Experts of a small language model.
Size: width 320, vocabulary 28528, 44.7M parameters.
Experts: 16 experts in each of 9 layers, 1 pick a token, a sigmoid router.
Below are experts of layer 4 (counted from 0) of a mixture-of-experts language model. Rows are named router (the router's row for the expert), up (a neuron's input weights, with its number), down (a neuron's output weights, with its number) and show model dimensions 0-63. Each number is 128 + 32 x the weight over its row's rms, rounded and kept within 0 to 255.
Before each expert's rows: "comes before" lists some tokens at least twice as common just after its tokens as in all text; "raises" lists some tokens whose logits its average output raises strongly, later layers aside. This comes from a sample of Wikipedia text that the model never trained on. Tokens count by the router's weight.

# expert 15
comes before: "1", "2", "0", "3", "4", "6"
raises: "1", "2", "3", "4", "30", "5"
router [143  76 192 167 160 138 138 143 140 111  82 107 126 136 179 122 157 116 167 149 114 137 146 115 175 121  87 117 147  41 148 165 192 101  99 194 163 156 115 221 144 165  64 107 134 118 110 145 148 121 104 102 120 115 185 101 149 159  61 111 123  98 101 161]
up0 [116 105 121 111 147 103 110 136 152 129 106 136  82 142 135 149 105 128 157 101 123 140 133 130 122  93 167 113  96  88  93 151 109 100 198  82 172 155 122  75 116 152  74  86 114 128  95 107  92  76 103 113 123 126 138 147 119 122 108 121 159 111  90 174]
down0 [130 103 127 112 105 163 131 134 129 132 142  88  87 170 145 116 156 178 191 124 133 131 153 171 198  97 121 136 217 132 143  69 114 155  43 141 155  92 158 138 150 135  77 190  95 123 144 125 136 169 146 102  66 200 129 124 159 146 153 150 148 120 131 108]
up1 [149 135 133  81  98 123  76 173  96 101 184 145 146 184 131 123 106  90 174 150 140 116 216 172 142 107 112 159 114 159 126 108 127 168 139 164 122 119 117 175 139 118 127 152 132 104 105 146 148 123 147 174 104 166 123  93 156 146 115 109  75  89  71  92]
down1 [162 137 179 105 115  84 111 178 141 138 139 136 171 134 213 175 133  94  95 118 130 113  97 123 115 143 133 150  73 133  93 144 133 156  82 140 124 152  78 157 137 105 168  90 125 169 120 109 159 144 227 141 158 122 108  87 128 184 197  90 179 140  87 127]
up2 [130  80 138 128  81 179 113 116 110 162 148 121 160 113 120 108 119 101 133  80 168  57 139 118 124 142 123 213 146 128 119 132 148  88  93 146 173 156 138 118  97 130 122 131 102 129 167 135 167 120  91 109 137 120 113  88 127 122 191  90  98 168  66 109]
down2 [118 125 116 135 130 115 116 139 134  98 136 115  98 184 173 188 156 135  99  89  67 112 121 109 167 178 113 165 143 172 146  95 165 152 108 114 137 127 201 123 120 153 174 139 139 113 150 118 102 120 134 148 100 141  89 184 106 107 141 111 164 147 105  91]
up3 [207 120 149 149 107 168 150 158 205 144  78 137 169 133  56 153 165 103  82 160 102  93 121  92 133 153 129 165 101  96 119 146 136  77 128 166 119 214 110 145 121  97 156  87  77  90 115 134 123 141 119 114 108 125 187 158 114 149 103 181  83 136 173 121]
down3 [127 130 114  81 120  28 194 102 135 135 180 112  85 133  75 106 173 152 140 104 111 121  99  89  97 183 119  73 119 112 111 126 139 128 103  47 105  95  93  98 199 134 132 153 119 131 143 164 115 135 190 141 130 187 134  92  97 130 153 131 156 200 117 119]
up4 [191 152 102 165 120 162 119 147 119 152 129 153  60 179  29  85 135  94 188  71 170 159 133 180 132 112 110 117 180 108 154 149 134 162  72 136 134 140 114 203 147 147  76 185 107 136  75 150  58  53  94 132 125 110  92 169  79 158  94 175 135 163 128 138]
down4 [120 141 157 101 182 155 112  61 104 192  83 105 127 119  83 114 113 157 151  80  68 107 135  82 124 150 168 152 194 133 124 153 131 129 129  75 145 109 115 126 119  93  71  86 137 139  90 147 113 180 135 177 113 124 143 183 118  63 153 123  96 142 116 125]
up5 [ 82 159  68 127  74 180 212 100 180 132 124 131 147 151 143 141 106 102  91 113 110  65 131  84 184 167  97 114 126 145 178 126 137 106 159  92  83 149 169 132 125 142 153  93  66 156 100 141  61  83 191  77 114 108 168 101 122 130  99 117 194 108 140  89]
down5 [121 117  98 166 145 108 102 151  97 157 173  99 157 149  83 145 174  93 179 107  55 116 167 107 148 172 113 154 105 163 109 129 116 132 150 148 149 135 113 128 120 103 109 114 101 179 202 171 133 147 120 111  80 160 127 157  79 143 118 140 113 103 131 143]
up6 [145  61 205 111 151 114 166 143 119 193 114 112  90 136 130 144  80 152 154 117 194 126 140 185 134 133 107 119 155 176  88 131 135 116 172 155 108 178 162 167  71 121 130 120 145 140 122 121 101 161 136  93  88 148 145 144 158 129 101 159 136 137 128 157]
down6 [174 101 138 136 118 162 152 113  72 139 148 202 102 140 164 145 167 109 149 148 107 168 148  80 145  56 159 120 128 131 153 122 143 121 101 155  82 114  98 172 145  95 167  81  84 161 116 132 167 156  85 100 202 173 133 145 119 114 121 182  75 135 125 110]
up7 [106 112 126 122 184 141 103 173 163 129 113 138  97 151 131  68 129 104 139  93 114 193 103  96 128 121 171  95  98  96 147 177 118 133 131 172  54 172 151 173  98 128 136 118 105 154 125 104 141 118 194  98 128  80 102 164 158  92 135 199 163 122 169 141]
down7 [132  97 142  94  76  71  93 103 135 145 141 169 121 105 115 156 156 134 137 229 123 147 111  62 118 181 133 201  75 129 115 139 116 145 140 115 162 127 143 161 117 206  68  87  96 114 177 145 125 138 102 145 175 118 134 110 126 143 147  95 146  88  74 100]
up8 [150  89 107 121 181 125 133 101 171 119  77 112  84  98 161 119 147  43 135 116 161 161  95 160 133 134 113 131 111  86 139  95 153  49 133 174 151 107 125 102 122 146 168 145 110 162 135 215 125 142 177 120 115  98 136 111 138 169 188 124 137 134  57  93]
down8 [130  84 129 120 164 114 144 120 123  92 148 136 116 125 144 162  85  49  82 112 128 188 140  98 159 127  87 128 132 148 130 154 168 125 118 140  84 134 143 100 111 209  70 104 120 116 146  42  54  87  80 153  93 120 112 122 136  65 178 144 201 132 140  67]
up9 [176 124 173 175 113  84 142 131  91 139 122 180 106 154 173 110 108 121 119 117 114  47  94 118 145 100 184 140  93  94  65 191 136 175  89  98 128 140  84 103 146 114  84  84 137 136 131 116 194 176 123 101 138 108 111  95 157 140 123 159 155 166 184 110]
down9 [156 190 128 164  85 117 156 144  55 255 175 108 134 144  60 142 134 201 124 123 134  77 112 179 113 117 148 100 142 158 155 138 126  87 145 144 115 103  75 119 158 128 123  89 102 102 108 152 127 120 107 196  79 129 109  96 168  92 114 117 102 132 124 106]
up10 [149  87  93 104  90 137 112 139  85 127 147 104  93  63 126 137  74 125 132 133 157 117 110 128 106 109 109 134 106 151 165 116  98 141 118 171 158 185 185 158 118 103  95  95 156 127 174  87 136  79 191  69 134  96 127 163 135 146 118 150 136 103  99 123]
down10 [115 165 247 124 140 108 161  54 101 180 149 118 113 145  86 189 120 108 114 127  94 169 107 172 154 156  84 146 158 165  53 103 151 140 163 106 132 140 109 104 152 118 101 118 167 140  68 133 118 132  83 172 142  97 133 132 145 197 119  97  91 159 117 114]
up11 [155 112 123 192 135 101 110 150  99  96 125 117 121 132 120 120 189 104 146 129 150 123 138 114 143 144 160  68 136 181 119 123  85 155 183 147 111 151  22  86 195 149  89  90 120  94  91  65 104  22 162  94 106 113 105 112 154 104 147  51  64 122 160 110]
down11 [159  69  85 131 139  93 129 157 143  62 165 130 166 172 122  99 102 173 158 124 137 156  84 147 109 110 146 181 172  89 117 105 139 161 141 135 118 163  99 131 155  91 140 141 156 112 138 151 195 105 118 144 120 149 139  87  93  85 170  78 136  87 129 110]
up12 [156 193 161 136  94 147 109 199 152 112 154 112 111 122  90 161  93 136 126 119 167 156 157 122 101 128  74  84 145  81 145 132 127 180 114 156 113 112 167 112 177  62 128 146 174  60 107 195 144 101  47 101 158 100 141 125 161  84  89  95  95 157 147 108]
down12 [135 124 110 147 131 116 110  75 138 105 122 108 129  80  80 123 127 127  87 127 146 175  96 119 113 255 131 185 142  91 138  94 197 160 128 119 121 127 122 137 123 120  71  83 155 114 105 127 145 198 153 143  96 218 159 113  85 139 122 125 146  85 130 115]
up13 [118 101 126 161 157  98 151 164 112 158 158 104  92  94 180 142  58 135 101 116 152 108 166 135  85 153 131 126  87 141 108 142 122 115 139 168 112 150 145 146 130 167 112  87 162 126 117 165 141 128 131 144 130  91 129 144 103 132 112  85 119  96  87  53]
down13 [ 78 106 108 105 117 141 140 140 132  88 133 137 147 124 117 133 133 129 115  82 156 144 162  58  68  84 115 111 142 117 104 157 129 171 113 106 143 115 164 126 162 152 181 130 107 123 152 120 125 128  69 155 162 109  64 126 119  99 153  92 118 124  92 193]
up14 [125 146 207 144 128 121 149 213 135 133 107 125 130 108 139  69 180 150  92 114 146  93 134  94 123 125 132 132 113 124 113 164 108  84 175 179 167  71  90  75 116 195 156 152 136 166 123 118 179 125 148 145 180 179 119 109 101 129 111 105 120 109  72 121]
down14 [128 152 102 109 133 106 134 174 130 145 142 149 170 146 120 132  66 119 126 117  64 150 117 105 115 169 146 152  97  82 115 148  85  94 131 115 153 124 119  69 205 148 175 119 116 103  85  98 122 115  89 123 121 148 140 178 120 114 142 114 104 126  85 131]
up15 [ 94 122 120 154 120 198 132 128 121 123 126  93 129 101 138 160 245 118 154 132 139 178  79  85 168 144 116 112 176 103 168 176  90  73 175  85 143 134 154 123 104 124 106 160 105 123 180 139 100 131 167  65 129 115 183 125 136 118 130 152  96 165 103 137]
down15 [129 122 125 112 147  76  87 104 127  99 144 128 122 195 142 105 103 119 122 136 127 122  75 125  82  80  43 155 180 174 150 178  97 128 111 111  96 154 143 110 121 122 134 156 135  97  95  82 136 136 104 151 121 125 164 172  98  88 122 144  81 111 102 121]
up16 [135 156 197  94 147  80 100 120  97 131 136  89 152 142 121 134 150 172 105 116 118 148 132  65 140  31  87  97 116 144  85 149 133 119 165 146 192 134 144 156 126 170 186 157  93 155 153 125 183 125 131 155 106 126 165 154 155  94 139 178 185  89 125 188]
down16 [ 80 143  89 155 149 164 132 114 112 122  71 151 141 101 123  88  96 127  81  84 165 111 167 184 144 230 160  66 119 172 144 134 151 166 155 137  91  98  68 145 138 117 111  90 134 113 162  58 133 126  95 179 108 148  78 143 124  88 162 167 139 181 157 102]

# expert 6
comes before: " | ", ".", ",", "–", " |", "; "
raises: ".", " ", ",", " and", "\n", "\n\n"
router [108  60 193 109 162 127  58 129 182  97 131 181 181 114 147 150 149 132 155 193 142 169  91 147 116 139  86 147 128 132 170 142 118 170  85 162 176 158 115 162 121 113 136  55 132 161  74 135 123 146 141 121 171 109 135 135 156  90  82  93  89 139 147 151]
up0 [168 179  76 138 137  79 154 150 148 149 125 111 111 163 156 108 194 190 136 132 114 136 106 149 104 113  94 130 167 141 114 121 124 129  97 155 188 124 135 165 106  86 133 136  64 164 126 134 130 137  75 147 152  86 141 117 121 146  96 162 113 157 131  87]
down0 [ 97 114 104 133 134 144 129  83 131 146 124 127 145  74  49  77 107 142 164 147 143 119 135 143 106 127 113 132  99 110 169  23  95 124  68 130  65 125 134  82 133 128  86 126 124 115 114 126 141 126 122 110 114  66  60 181 152 148 177 171 163 118 202  76]
up1 [155 109 132 125 186 193 156 162 107  84  94 124 122 131 189 124  99 139 184 106  82 108 106 115 113 163 108 117 122 180 124 157 113 170 101 117  79 175 136 119 121 147 106 102 112 107 109  85 185 142 116 119 158 102 131 146 133  82  70 150  72 192 121 183]
down1 [109 112  91 129 110 136 165 143 103  77 138  81 120 106 128  98 172 173 129  93 155 160  98  67  49 118 240  75  85  74 155 102  90 114  62 126 173 180 160 156 120 145 131 123 117 136 159 160 139  85 170 124 125 175 104  74 161 152 139 121 153 126 109 119]
up2 [100 132 171 114 114 134 127 147  85 110 137 120 129 119 117 112 145 101 121 163 120 131  83 154 114 141 166 163  99 106 147 115 186 148  96 161 124 129 124 106 141 118 171 178 126 182 129 124 114 118 184 146 164 117 111 119 157 118  67  87 119 145  91 176]
down2 [138 147  66 114 159 133  96 124 114 102 103 132 186 124 154 158 133 156 179 106 115 146 148 152 148 119  60 142 126 155 100 123 113  96 149 156 146 109 204 112 124 150 112 108 175 163 131  79 110 171 171 170 159 106 137 151  85 119 158  66 138 111  74 146]
up3 [125 129 129 106 112 111 142 155 211 109  87 169 106 158  91  82 128 117 149  89 114 164 136  89 115 202 192 119 130 114 127 166 147 117 122  79 166 135 129 166 105 132 125 137 149 127 130 131 166 117  98  98 164 197  81  58 117  87 157 140  91 146 166 116]
down3 [136 140  79 150 172 112 162 149 122 190 120 152 119 115 133 131 150 126 146 187 104 201 147 117 112 193 100  58  89 160 120 109 169 152 180  73 123 167 138 158 119 152 144  72 196  39  92 127  94 114 190 173 108 101  81  64 156 114 110 154 126 142 143 180]
up4 [ 96  71 143 133 177 135  99 129 171 132 122 107 162 119 170 131  94 139 117  73 174 151 110 120 166  76 196 147  92  57 103 147 117 108 126 117 118 148 132 168 118 105 149 109 151 168  88 138 167 143 105 100 167  96 136  95 127 115  92 122  53  83 147 177]
down4 [ 67 109 134 127 152  45 154 127 181 149 124 117 121 156  80 121 139 104 124  71 142 130 131 143 199  76 182 119 101  82 126 142 116  91 136 125 175  78 143 107 125 145 102 136 112 126  97 143 154 142 106 155  96  96 144 121  89 121  74 143 112 156  89 108]
up5 [195 100 152 104 161 201 137 101 107 124  79 119 122 161 185 126 117  93  64 146 121  73 107 126 173 191 178 117 125 149 104 116  67 132 102 109  76 125 161 110 103 101 139 109 167  69 107  98  77  94 171 141 149 159 224 115 147 174  96 115 123 113  72 146]
down5 [110 155 110 106 110 150 172 109 166 159 100 109  98 132 190 124 143 119  67 136 121  99 129  98 142 125 102  72 117 172  59 173 107 119 102  96 105 136  91 147 136 122 141  79 109 159 111 125 122  87 116 143  74  99 190 101 121 129 173 204 160 136 166 132]
up6 [163 144 168  96 130 182 157 171 171  77  65 152 202  88 129 163 127 137 147  88 211  92  86 123 139 116 182 137 177  69 194 151 117 152 154 122 148 160 175 120 140 115 132  61 183 122 139 120 133 142 118 139 118 116 110 122 120  98 148 117 101 112  86  90]
down6 [178  88  96 138 162 118 149 119 108 152  71 143 125 102 123 199 113 152 191 134 144  93 105 114 179  99 152 114 183  87  94 135  99 118 245 151 135 145 208 141 135 123 149 116 116 104  97 117  91 143  72 138 113 115 154 103 124 152 153  93 100 137  66 149]
up7 [146 167 147 105 140 175 175 199  97 132 156 158 105 135  91 134 152  35 196 148 184  95 125 105 121 175 109 133 160 184  67 104 110 145 116  99 122 183 137 123 123 146 102 128 155  91  59 132 120 164 155 180  91 137 113 140 106 113 155  89 111 135 140 112]
down7 [130 227 139 138 121 130  88 193  73 135 160 145 101 138 134 128 101 124 118 112 163 109 138 113  79  81 128  93 190  92 146 114 134 120 164 136 130 190 108 128 134  96 117 168 128  78 150 107  76 124 145 133 136 145 111 135 126  91 196 127 132 122 128 153]
up8 [134 195 153 101  82 158 161 136 126 110 110 112 129 164 119 159 112 158 120 114 120 143  62 117 153 162 139 143 104 141 116 110 109  67 133 106 214 148 120 169 129 188 110 145 124 138  92  99 145 132 139  91 158 111 166 133 164 145 122 165 104 152  73 129]
down8 [115 136 148 130  73 149  95 107  74 117 109 153 106  61  80 115 190 138 135 118 118  88  86 115 134 195  95 130 130 134 131 164  98 121 107 146  95  95 115 125  86 188 119  71 117  85 127  58 180 135 102 198 135 113 119 107 126 127 189 119 166 144 120 149]
up9 [156 149 212 124  97 120 121  86 111 185 114 126 103 122 157 112 106  88 120  87 105 124 111 141 122 114 142 135 140 120 173 141 157 170  96 133 179 134  63 141 128 203 157 115 152 134 125 118 133 100 215 129 156 138 101  84 146 156 179 124 165 159 202 115]
down9 [123 117 102 195 119 124 167  65 163 113 143  85 128 115 159 128 177 112  87 144  72  85 131 113 119 122 138 114 132 155 109 161 123 126 110 178 109 174 144 143 137  72 144 140 166  53 105 181 130 103  75 114  94 165  52  75  68 130  99 118 131 179  90 130]
up10 [ 73  61  78 112 169 115  94 133 117 173 152  92 155 129 152 173 129 129 145 150 119  84 164 110 104 104  85 104 138 144 125 114  82  78 106 118 138 114  63 124 108 115  79  82 105 184 141 104 146 135 160 127 189 180 155 165 211 114 105 137 172 130  94 108]
down10 [127 118 144 161 172 163 144 113 122 146 113 131 141  93 127 100 209 136 138 145 111  78 140 117  59 117 135  95 171 148 101 132 105  87  73  99 158  85 111 111 119 104 131 143 131 123 132 105 130 123 124 172 108 175 172 160 129 163 212 111 156 154 128 120]
up11 [ 84 114 214 170 184 134 144 155  82  84 111 127 160 178 154 126  84 166 143  76 132 107 124 170 156 131 148 129 169 134 118 129  70 139 147 127 123 155 106 143 161 133 147 152 106 128  81 143 162 176  84 154 119  85  86 170 158 117 111 117  94 130 130 150]
down11 [126 157 152  98 180 102 146 124 104 166 130 107 134 165 126 166 123 135 132 122 138 165  97  97 185 135 122 145 123 101 133 167  88 132 167 152 141 158 148 143 113 131 112 100  92 153 111 130 132 120 174  76  24 152  75 143 125 145 100  99 141 149  98  67]
up12 [117 119 131 102 145 146 104 120 136 114  97 123 148 115 123 148 170 138 101 109 112 112 160 118  82 112 130 196 128 129 134 105  92 192 115 117  98 133 125 167 146 152  89  71 144 118  75 147 139 167 196  95  89 144 136 112 124 139 117 183  89 168 156 161]
down12 [178 147 194 188 161 121 130 124 116 118 143 124 167 162 140 206 179 141 145 153 139 158 115 136 127 110 104 125 106 176 121 140 104  86  80 148 114  98 178 216  98 139 146  98 168  85  81  76 126 125 156 200 164 165  79 146 128  99 142 130 105 145 118 120]
up13 [150 144 128 122 202 150 134 173 102 130 135 174 144 167 107 161 185 113 106 164 173 115  57 106  72 156  96 122 140 131 111 145  26 114 128 159 131  69 121 137 109 103 115  75 122 202  92 109 116 141 110 194 185 125 149 161 185 155 159  64 142 214 143 123]
down13 [103 170 111 108 169 163 112  91 173 169 130 150  91 159 139 185 145 141  99 149 102  75 132 123  98 127  99  88 110  85 121 159 142  96 138 149 121  87 101 104 103  54 142 141  99 131 132  96 113 131 134 134 131 176 132 100  60  82  92 113 159 111 162  60]
up14 [ 89 149 122 123 153 165 148 128 109 125 134 128 110 133 127 173 149 123 112 157 136 143 142 150  74  76 144  86 135 140  95 158  78 158 146 116 193 118 188 125 143 115 110  93  81 137 124  94  82 164 110 128 154 167 117 139 162 107  93 178 111  92 167 122]
down14 [150 127 107 132 141  37  90 181 144 146 150 124  93 171 133 154 119  92 154 163 120 129  84 164 145 135  99 117 155 174  92 179 141 173 131 127 102 133 137 106 191  92 146 124 112 135 112 102 140  94 156 154 154 142 104 164 144 123 108 169  84  88 113  65]
up15 [147 137 100 144 142 117 129 168  75 173 138 139  90 155 131 137 130 119 123 123 100 150  81 149 151  91  94 137 132 104 128 145 117 165 125 157 153 150 140 185  78  66 141 229  81 110 114 158 133 150 129 129 180 139 113 111 117 112  89 165 140 127 156 134]
down15 [ 81 132 164 159 135  80 116 115 107 174 107 148 148 147 161 131  85 117 197 169  90 110 103 161 130 152 184 200 146 161 137 157 140 127 180 166 130 146 134  98 118 110 136 166 185 168  97  97  80  82 117 136 125 157 130  98 134  99 141 103 121 113 166 176]
up16 [135 134  37 158  80 105  98 135 146 154 164 126  81 141 211 190 191 103 136 140 126 121 103 119  76 139 163 131 207 157 138 131 131 125 149  97  98 150 202 214  70 124  89 146 118 138 125 144 136 139 133 179 156 147 145  67 125  90 157 117 115 123 132 153]
down16 [119 108  84 122 134 118 132 116 111 147 114 136 160 221 165 125  87 120  81 141 102 105 146 104 109 122 137 180  71 155  83 102 134 126 179 115 113  83 130 104 114  91 140 201 172 136 136 116  86 134 166 158  94  93  94 132 116 118 111  49 199 100 133  99]

# expert 13
comes before: ".", "–", ")", ", ", "\n", " |"
raises: ",", ".", ";", "\n\n", "-", " and"
router [143 114 163 104  90 153 132 156 146 118 167 146 170 187 152 146 115  96 153 163 177 119  95  92 126 109  98 152  78  45 117 136 117 128 122 151 140 158 148 170 218 131  96 158 129 123 150 135 155 126  86 116 116  56  97  95 160  89 106  54 124 146 128 184]
up0 [141 134 162 130 145  85 157 136 102 139 135 134  88 179  31 136  50 161 138 175 136 124  97 143 152  95 135 158 116 106 145 118 123 135 121 209 162 196 131 112  92 163 154  91 166  95 140 138 169 152 134 141 110 141  76 138 111 138 165  82 119 157 178 165]
down0 [103 103  69 109 116 127 165 109  84 154 111 129 129 110 129 162 168 161 114 216  59 123 138 110 149  83 160 139 153 163 111 127 138 106 131 123 121 149 149  90 173 152 182 149 157 161  85 116 142 125 151 128 109 138  98  80 116 123 137 200 179 148 136 132]
up1 [159 131 177 133 139 147 108 126 156 163 210 145 186 127 229 113 140 165  55 106 137 169  69 104  85 113  85 212 132 177  99  90 176 124 116 126  44 131 179 194  70 121 133 141 168  97 117 141 100 113 119 142 117 106 120 115 105  80 119  99 115 138 158 115]
down1 [117  94  99 132 128  91 162 133  61  68 119  99  72 125  98 140 144 108 142 123  95 122  89 119 139 130 114 137 123  72 163 128 122 110 137 153  33 108 107 140 101 107 137  81 115 106 144 157 140 171 166 111 159 154 157  92 140 112 200 147  94 131 113 103]
up2 [147 129 179 103 175 158 156 118 129  93  91 138 122 180 169 185 134 143 140 114 172  80 100 106  98 116 170 167  70 151 189 167 149 132 147 112 121 140 109 179 114 122  97 156 118 136 191 149 137  76 147 139 196 137 123  91 160 133 144 138  88 142 134 163]
down2 [146  87 177  60 124 156  95 136 134 130  96  87  86 170  82 167 102 121  99 110 101  76 126 109 108 134 127 114 158  92 160 142 161 107 152 115 148 141 106  95 104 118 110 108 121  99 129 125 100 176  83  96 149  79  90 166 125 174 128 181  91 138 115 107]
up3 [ 89 153  95 143 131 141 123 187 115 115  90  92 153  97 113 167  80 135 130 118  95  99 160  65  91  58 189 133 146 139  86  86 114 131 140 150 135 108 128 105 106 123  72 151 168  97  57 148 149 124 123 176 144  92 173  88 101 135 109 132 137  97  90 118]
down3 [128 128 142 142 145 131 109 107 145 128 112  60 115 131 148 129 179 101  71 129 174  77 103 148 106 170 118 156 135  95 126 144 144 157 157 115 148 173 177 142 142 128 174 140 158 163 138  91  97 116  67 170 145 157 135 137 145 129 128 143 141 152 123  76]
up4 [104 150 141 155 172 184  86 152  80 133 117 129 149 112  79 113 138 166 132 124 127 151  99 115 145 170 163 131 152 175 118  19  79 141 102  67 136 194 124 183 145 171 138 119 122  94 102 123 142  96 133 125 125 135 129  61 167 114  78 144 135 152  99 102]
down4 [151  99 106  83  98 146 128 161 118 120 136 157 147 127  62 139 170 143 150 102 159 101 127  64  80 124 174 133  80 147 147 120 122 104 106  90 177 147  91 153 103 129 161 140 121 137 103 105  57 139  81 113  24  84 104 142 168 158 103 151  87 140 180 205]
up5 [162 104 107 132 144 100 171 117 107 176  87 127  84 181 193 163 117 157 126 168  83  77  97  99 115 113  89 100 109  98 163 106  93 143 122 150 103 139 160 146  97 113 150  86 112 100 162 108 116  99 156 122  83 158 103 168 185 144 139 139 116 122 128 138]
down5 [ 61 105 115 114 136 116  73 135 175 189 123 113 128 144 166 118  91 136  98  87 116 144 136  96  68 168 117  63  91 147 105 174 133 125  81 137 129 136 142 132 141 151  69  92  91 130  83 121 183 151 107 186 161 164 130 141  71  68  69 121 117 126 160  99]
up6 [129 147 164 132 144  99 166 115 149 129  60 167 150 128 140 200  94 129 128 142 117 139 125  75  84 104 168 159 138 149 116 219 115  61 110 153 120 126 130 144 122 116 132 121 130 100 163 131 105 127  96 147 151 127 133 101 134 121 126 168 179 157 125  97]
down6 [200 118 144 118 175 146 114 158 136  85 179 178 133  68 161 147  59 154 128 146 165 129 136 153 196 162  76 123  40 166 154 129 133 147 143 120 107 116  99 115 159  96 149 131 145  96 127 133 107 105 143 127 135 125 130 111 147 123 119  74 115 134 146 170]
up7 [177  53 147 149 144 111 145  89 106 131 114 173 168 106 142  78 133 119  98 162 121 133 112 197 122 155 110 132 150 112 142 142 139 152 124 131 113 138 142 103 162 114 175 155 111  83 143 109 156 146  95  70  97  65  91  89  93 113  71  75 176 132 103 163]
down7 [114 167 126 133 140 133 160 110 127 159 148  76 144  90  62 172 124 108  80 175 107 106 148 153 143 127 108 152 160 131 114 138  93 102 160  97 142 121 126 135 152 123 136 140 155  81 125 133  97 110 121 166  90 137 151 148 170 123  53 110 184 134 127  98]
up8 [113 182 119  56 165 161 128 150 180 141 131 102 138 151 114 167 114 105 116 145 149 170 116  95  56 156 104  68 149 132 149 107  81 112 103 122 118 120 133 137  73 120 127  93 118 106 150 159 139  89 164 148 100 109 127 105 145 143 139  77 112  72 129 195]
down8 [116 119 153 131 160 128 135 151 121 114 161  96 123 121 104 105 138 112 188  99 162 152 124 146 154 157 158 186 133 145 172 153 148 153 122 167 115 169 140 115 156 160 146 100 126 165 133 146  76 148  90  94 220 102  98 112 138 146 127 129 151 157  55 110]
up9 [118 183  54 123 126  58 171 206 129 160  72  88 113 130 122 175  63 115 112 150 122 168 145 142  82  51  68 106 115  79 131  78  94 169 152 113 129  96 139 139 179 149 122  61  84 111 168 112 110 131 135 106 112 126 145 133 143 112 135 116  60 153 138 122]
down9 [161 139 122  84  72 126 124 182  94  82 123 130 115  67 152 178 183 167 100 142 106 172  95 189  91 118 111 117 154 125 128 116 126  97 138 120 131  84 126  93 132 155 132 101 147 120 111 105 212 168 171 169 147 107 158 148 129 127  88 129 132 124 114 113]
up10 [116 170 119 136 159 190 113 144 107  87 124  90 118 139 154 158 134 103 119 138 198 125 146  66 109 100 133 160 108  72 108 139 102 158 111 133 155 114 118 148 166 153 101  97  97 101 150 150 121 114 124 117 116 118 184 107 176 136 115 164 108 109 128 151]
down10 [110 185 146 165 150 103 131  88  99 138 147  66 134 133 137 136 127 100 179  94 115 166 141 184 102 137 134 154  74 136 193 151 143 108 136 143 154 138  93 152 133 152 106 140 122 179 153 160 128 142 113 139 179  97  98 129 133 129 198  90 106  81 181 164]
up11 [125 134 117 123  90  82 111 122 113 150 102 123 178  98 109  66  95 155  87 104 157 155 126 192 170 114 151 152 148 126 129  28 161 108  98 164 138 113 174 120 153 206 164 136  83 122 115 104 165  94  61 127 107 114 110 138  84 149 141  91 132 127 141 168]
down11 [153 137 111 154  97 140 114 146 124 124 151 162 104 176 144 161  98 126 119 162 134  94 114 146 155 146 116  65 145 162 130 179 154 156 163 125  96 117 121 124 144 105  95  72 124 134 186 188  95 151 143  47 149  92  85 130 122  81 145 169 143 141 115 153]
up12 [156 118 170 118  93 162 176 124 147 200 109 138 125 148 108 162  72 101 143  75 163 144  86 122  98 171 100 127 135  81  99 173 150 110 104 133 130 124 126  95 131 143 166 125 108 154 168 164 129  75  61 203 128 106 204 145  94 143 128  81 108 159 119 133]
down12 [135 137 104 111 109 102 138 135 137  99 101 106 138 158 112 124 122 164  76 124 122 140 119 100  86  98  65 155 128 104 115 105 134 112 110  90 170 135 117 170 166 127 125 117 107 141 115 152 129 229 170 134 133 119 153  53  62 135 109 188 114 135  91 129]
up13 [171 143 188 133 104 129 127 114 156 118  91 128 167 147  75 118 114 186 128 139 154  87 167 102 139  35 149  72 125  99 127 173 122 135 130 156 160 112  92 104  93 115 164 112 142  78 128  78 140 111 107 116 183 138 162 151 152 109 123 117 163 182 149 115]
down13 [181 158 167 169  77  77 196 101 130 134 115 131 101 129 140 135 133  78 128 120 154 129 176 140 149 168  74 141 104 113 146 147 139 131 153  71 105 178 101 110  87 137 120 162 119 170 163 125 153  75 134  89 149 143 118  99 128  83 135 105 164 140 145 143]
up14 [201 128 169 142  72  99  93 169  97 123 104 132  84  86 156 175 118 110  84 127 100 133 172 155 142 143 150 121 115 140 131 131 176 129 123 139 122 169 163 157 142 136 185 118  80  73 137 163 123 135 160 150 123 218 128  67 116 126  94 130 155 134 137 149]
down14 [125 100  80 155 121 157 165  65 107 125 199  97 113 129 123 173 186  75 122  98 174 113 125 202  96 161 129 186 170 171 124 167 107  65 127  86 156  84 110  78 146  93 147 155 146 169 133 137 150 166 178 126 151 131 132 172 139  95 100  60 135 114 114 133]
up15 [196 110 134 152 139 153 123 139 125  75 132 113 114  75  24 151  72  87 106  43 203 127 155 139 147 125 156 150  89  94 137  98 121 103  80 185  97 142  49 105 120  93 130 127 127 131 103  92 156 105 132 137 170 142 153 128 133 165  76 141 141  92 110 158]
down15 [136  87 166 165 148  67 105  96 152 168 119  60 117 106 161 119 105 114 167  64 149 120 161 122 137 104 109 157  77  72 160 162 171 152 105  81 157 121 105 178 164  92 138 134  81  77  96 113 188 164 103 127 130 126 150 153 146 156  96 101  70 102 151  97]
up16 [122  98  57 162 137 146 154 127 113 142 138 105 116 121 123 140 174  94 121 174  55 108 110 102 140 119 106 123 106  94 169 112  88 119 142 108 135 109 139 160 140  95 113 108  78  97 161 151 105 123 144 169 123  92 116  54  93 113 143 135 133 140  81 120]
down16 [136 160 159 136 163 154  73 161 115 112  35  97 138 135 101 182 136 149 131 135 122 140  98 165 137 133 106 170  95 138 196 128  63 168 133 126 123  81 113 126 132 131 155  77 133 128 185 106  81 148 176  69 119 148 183 121 104 128  99 123 169 194 130 110]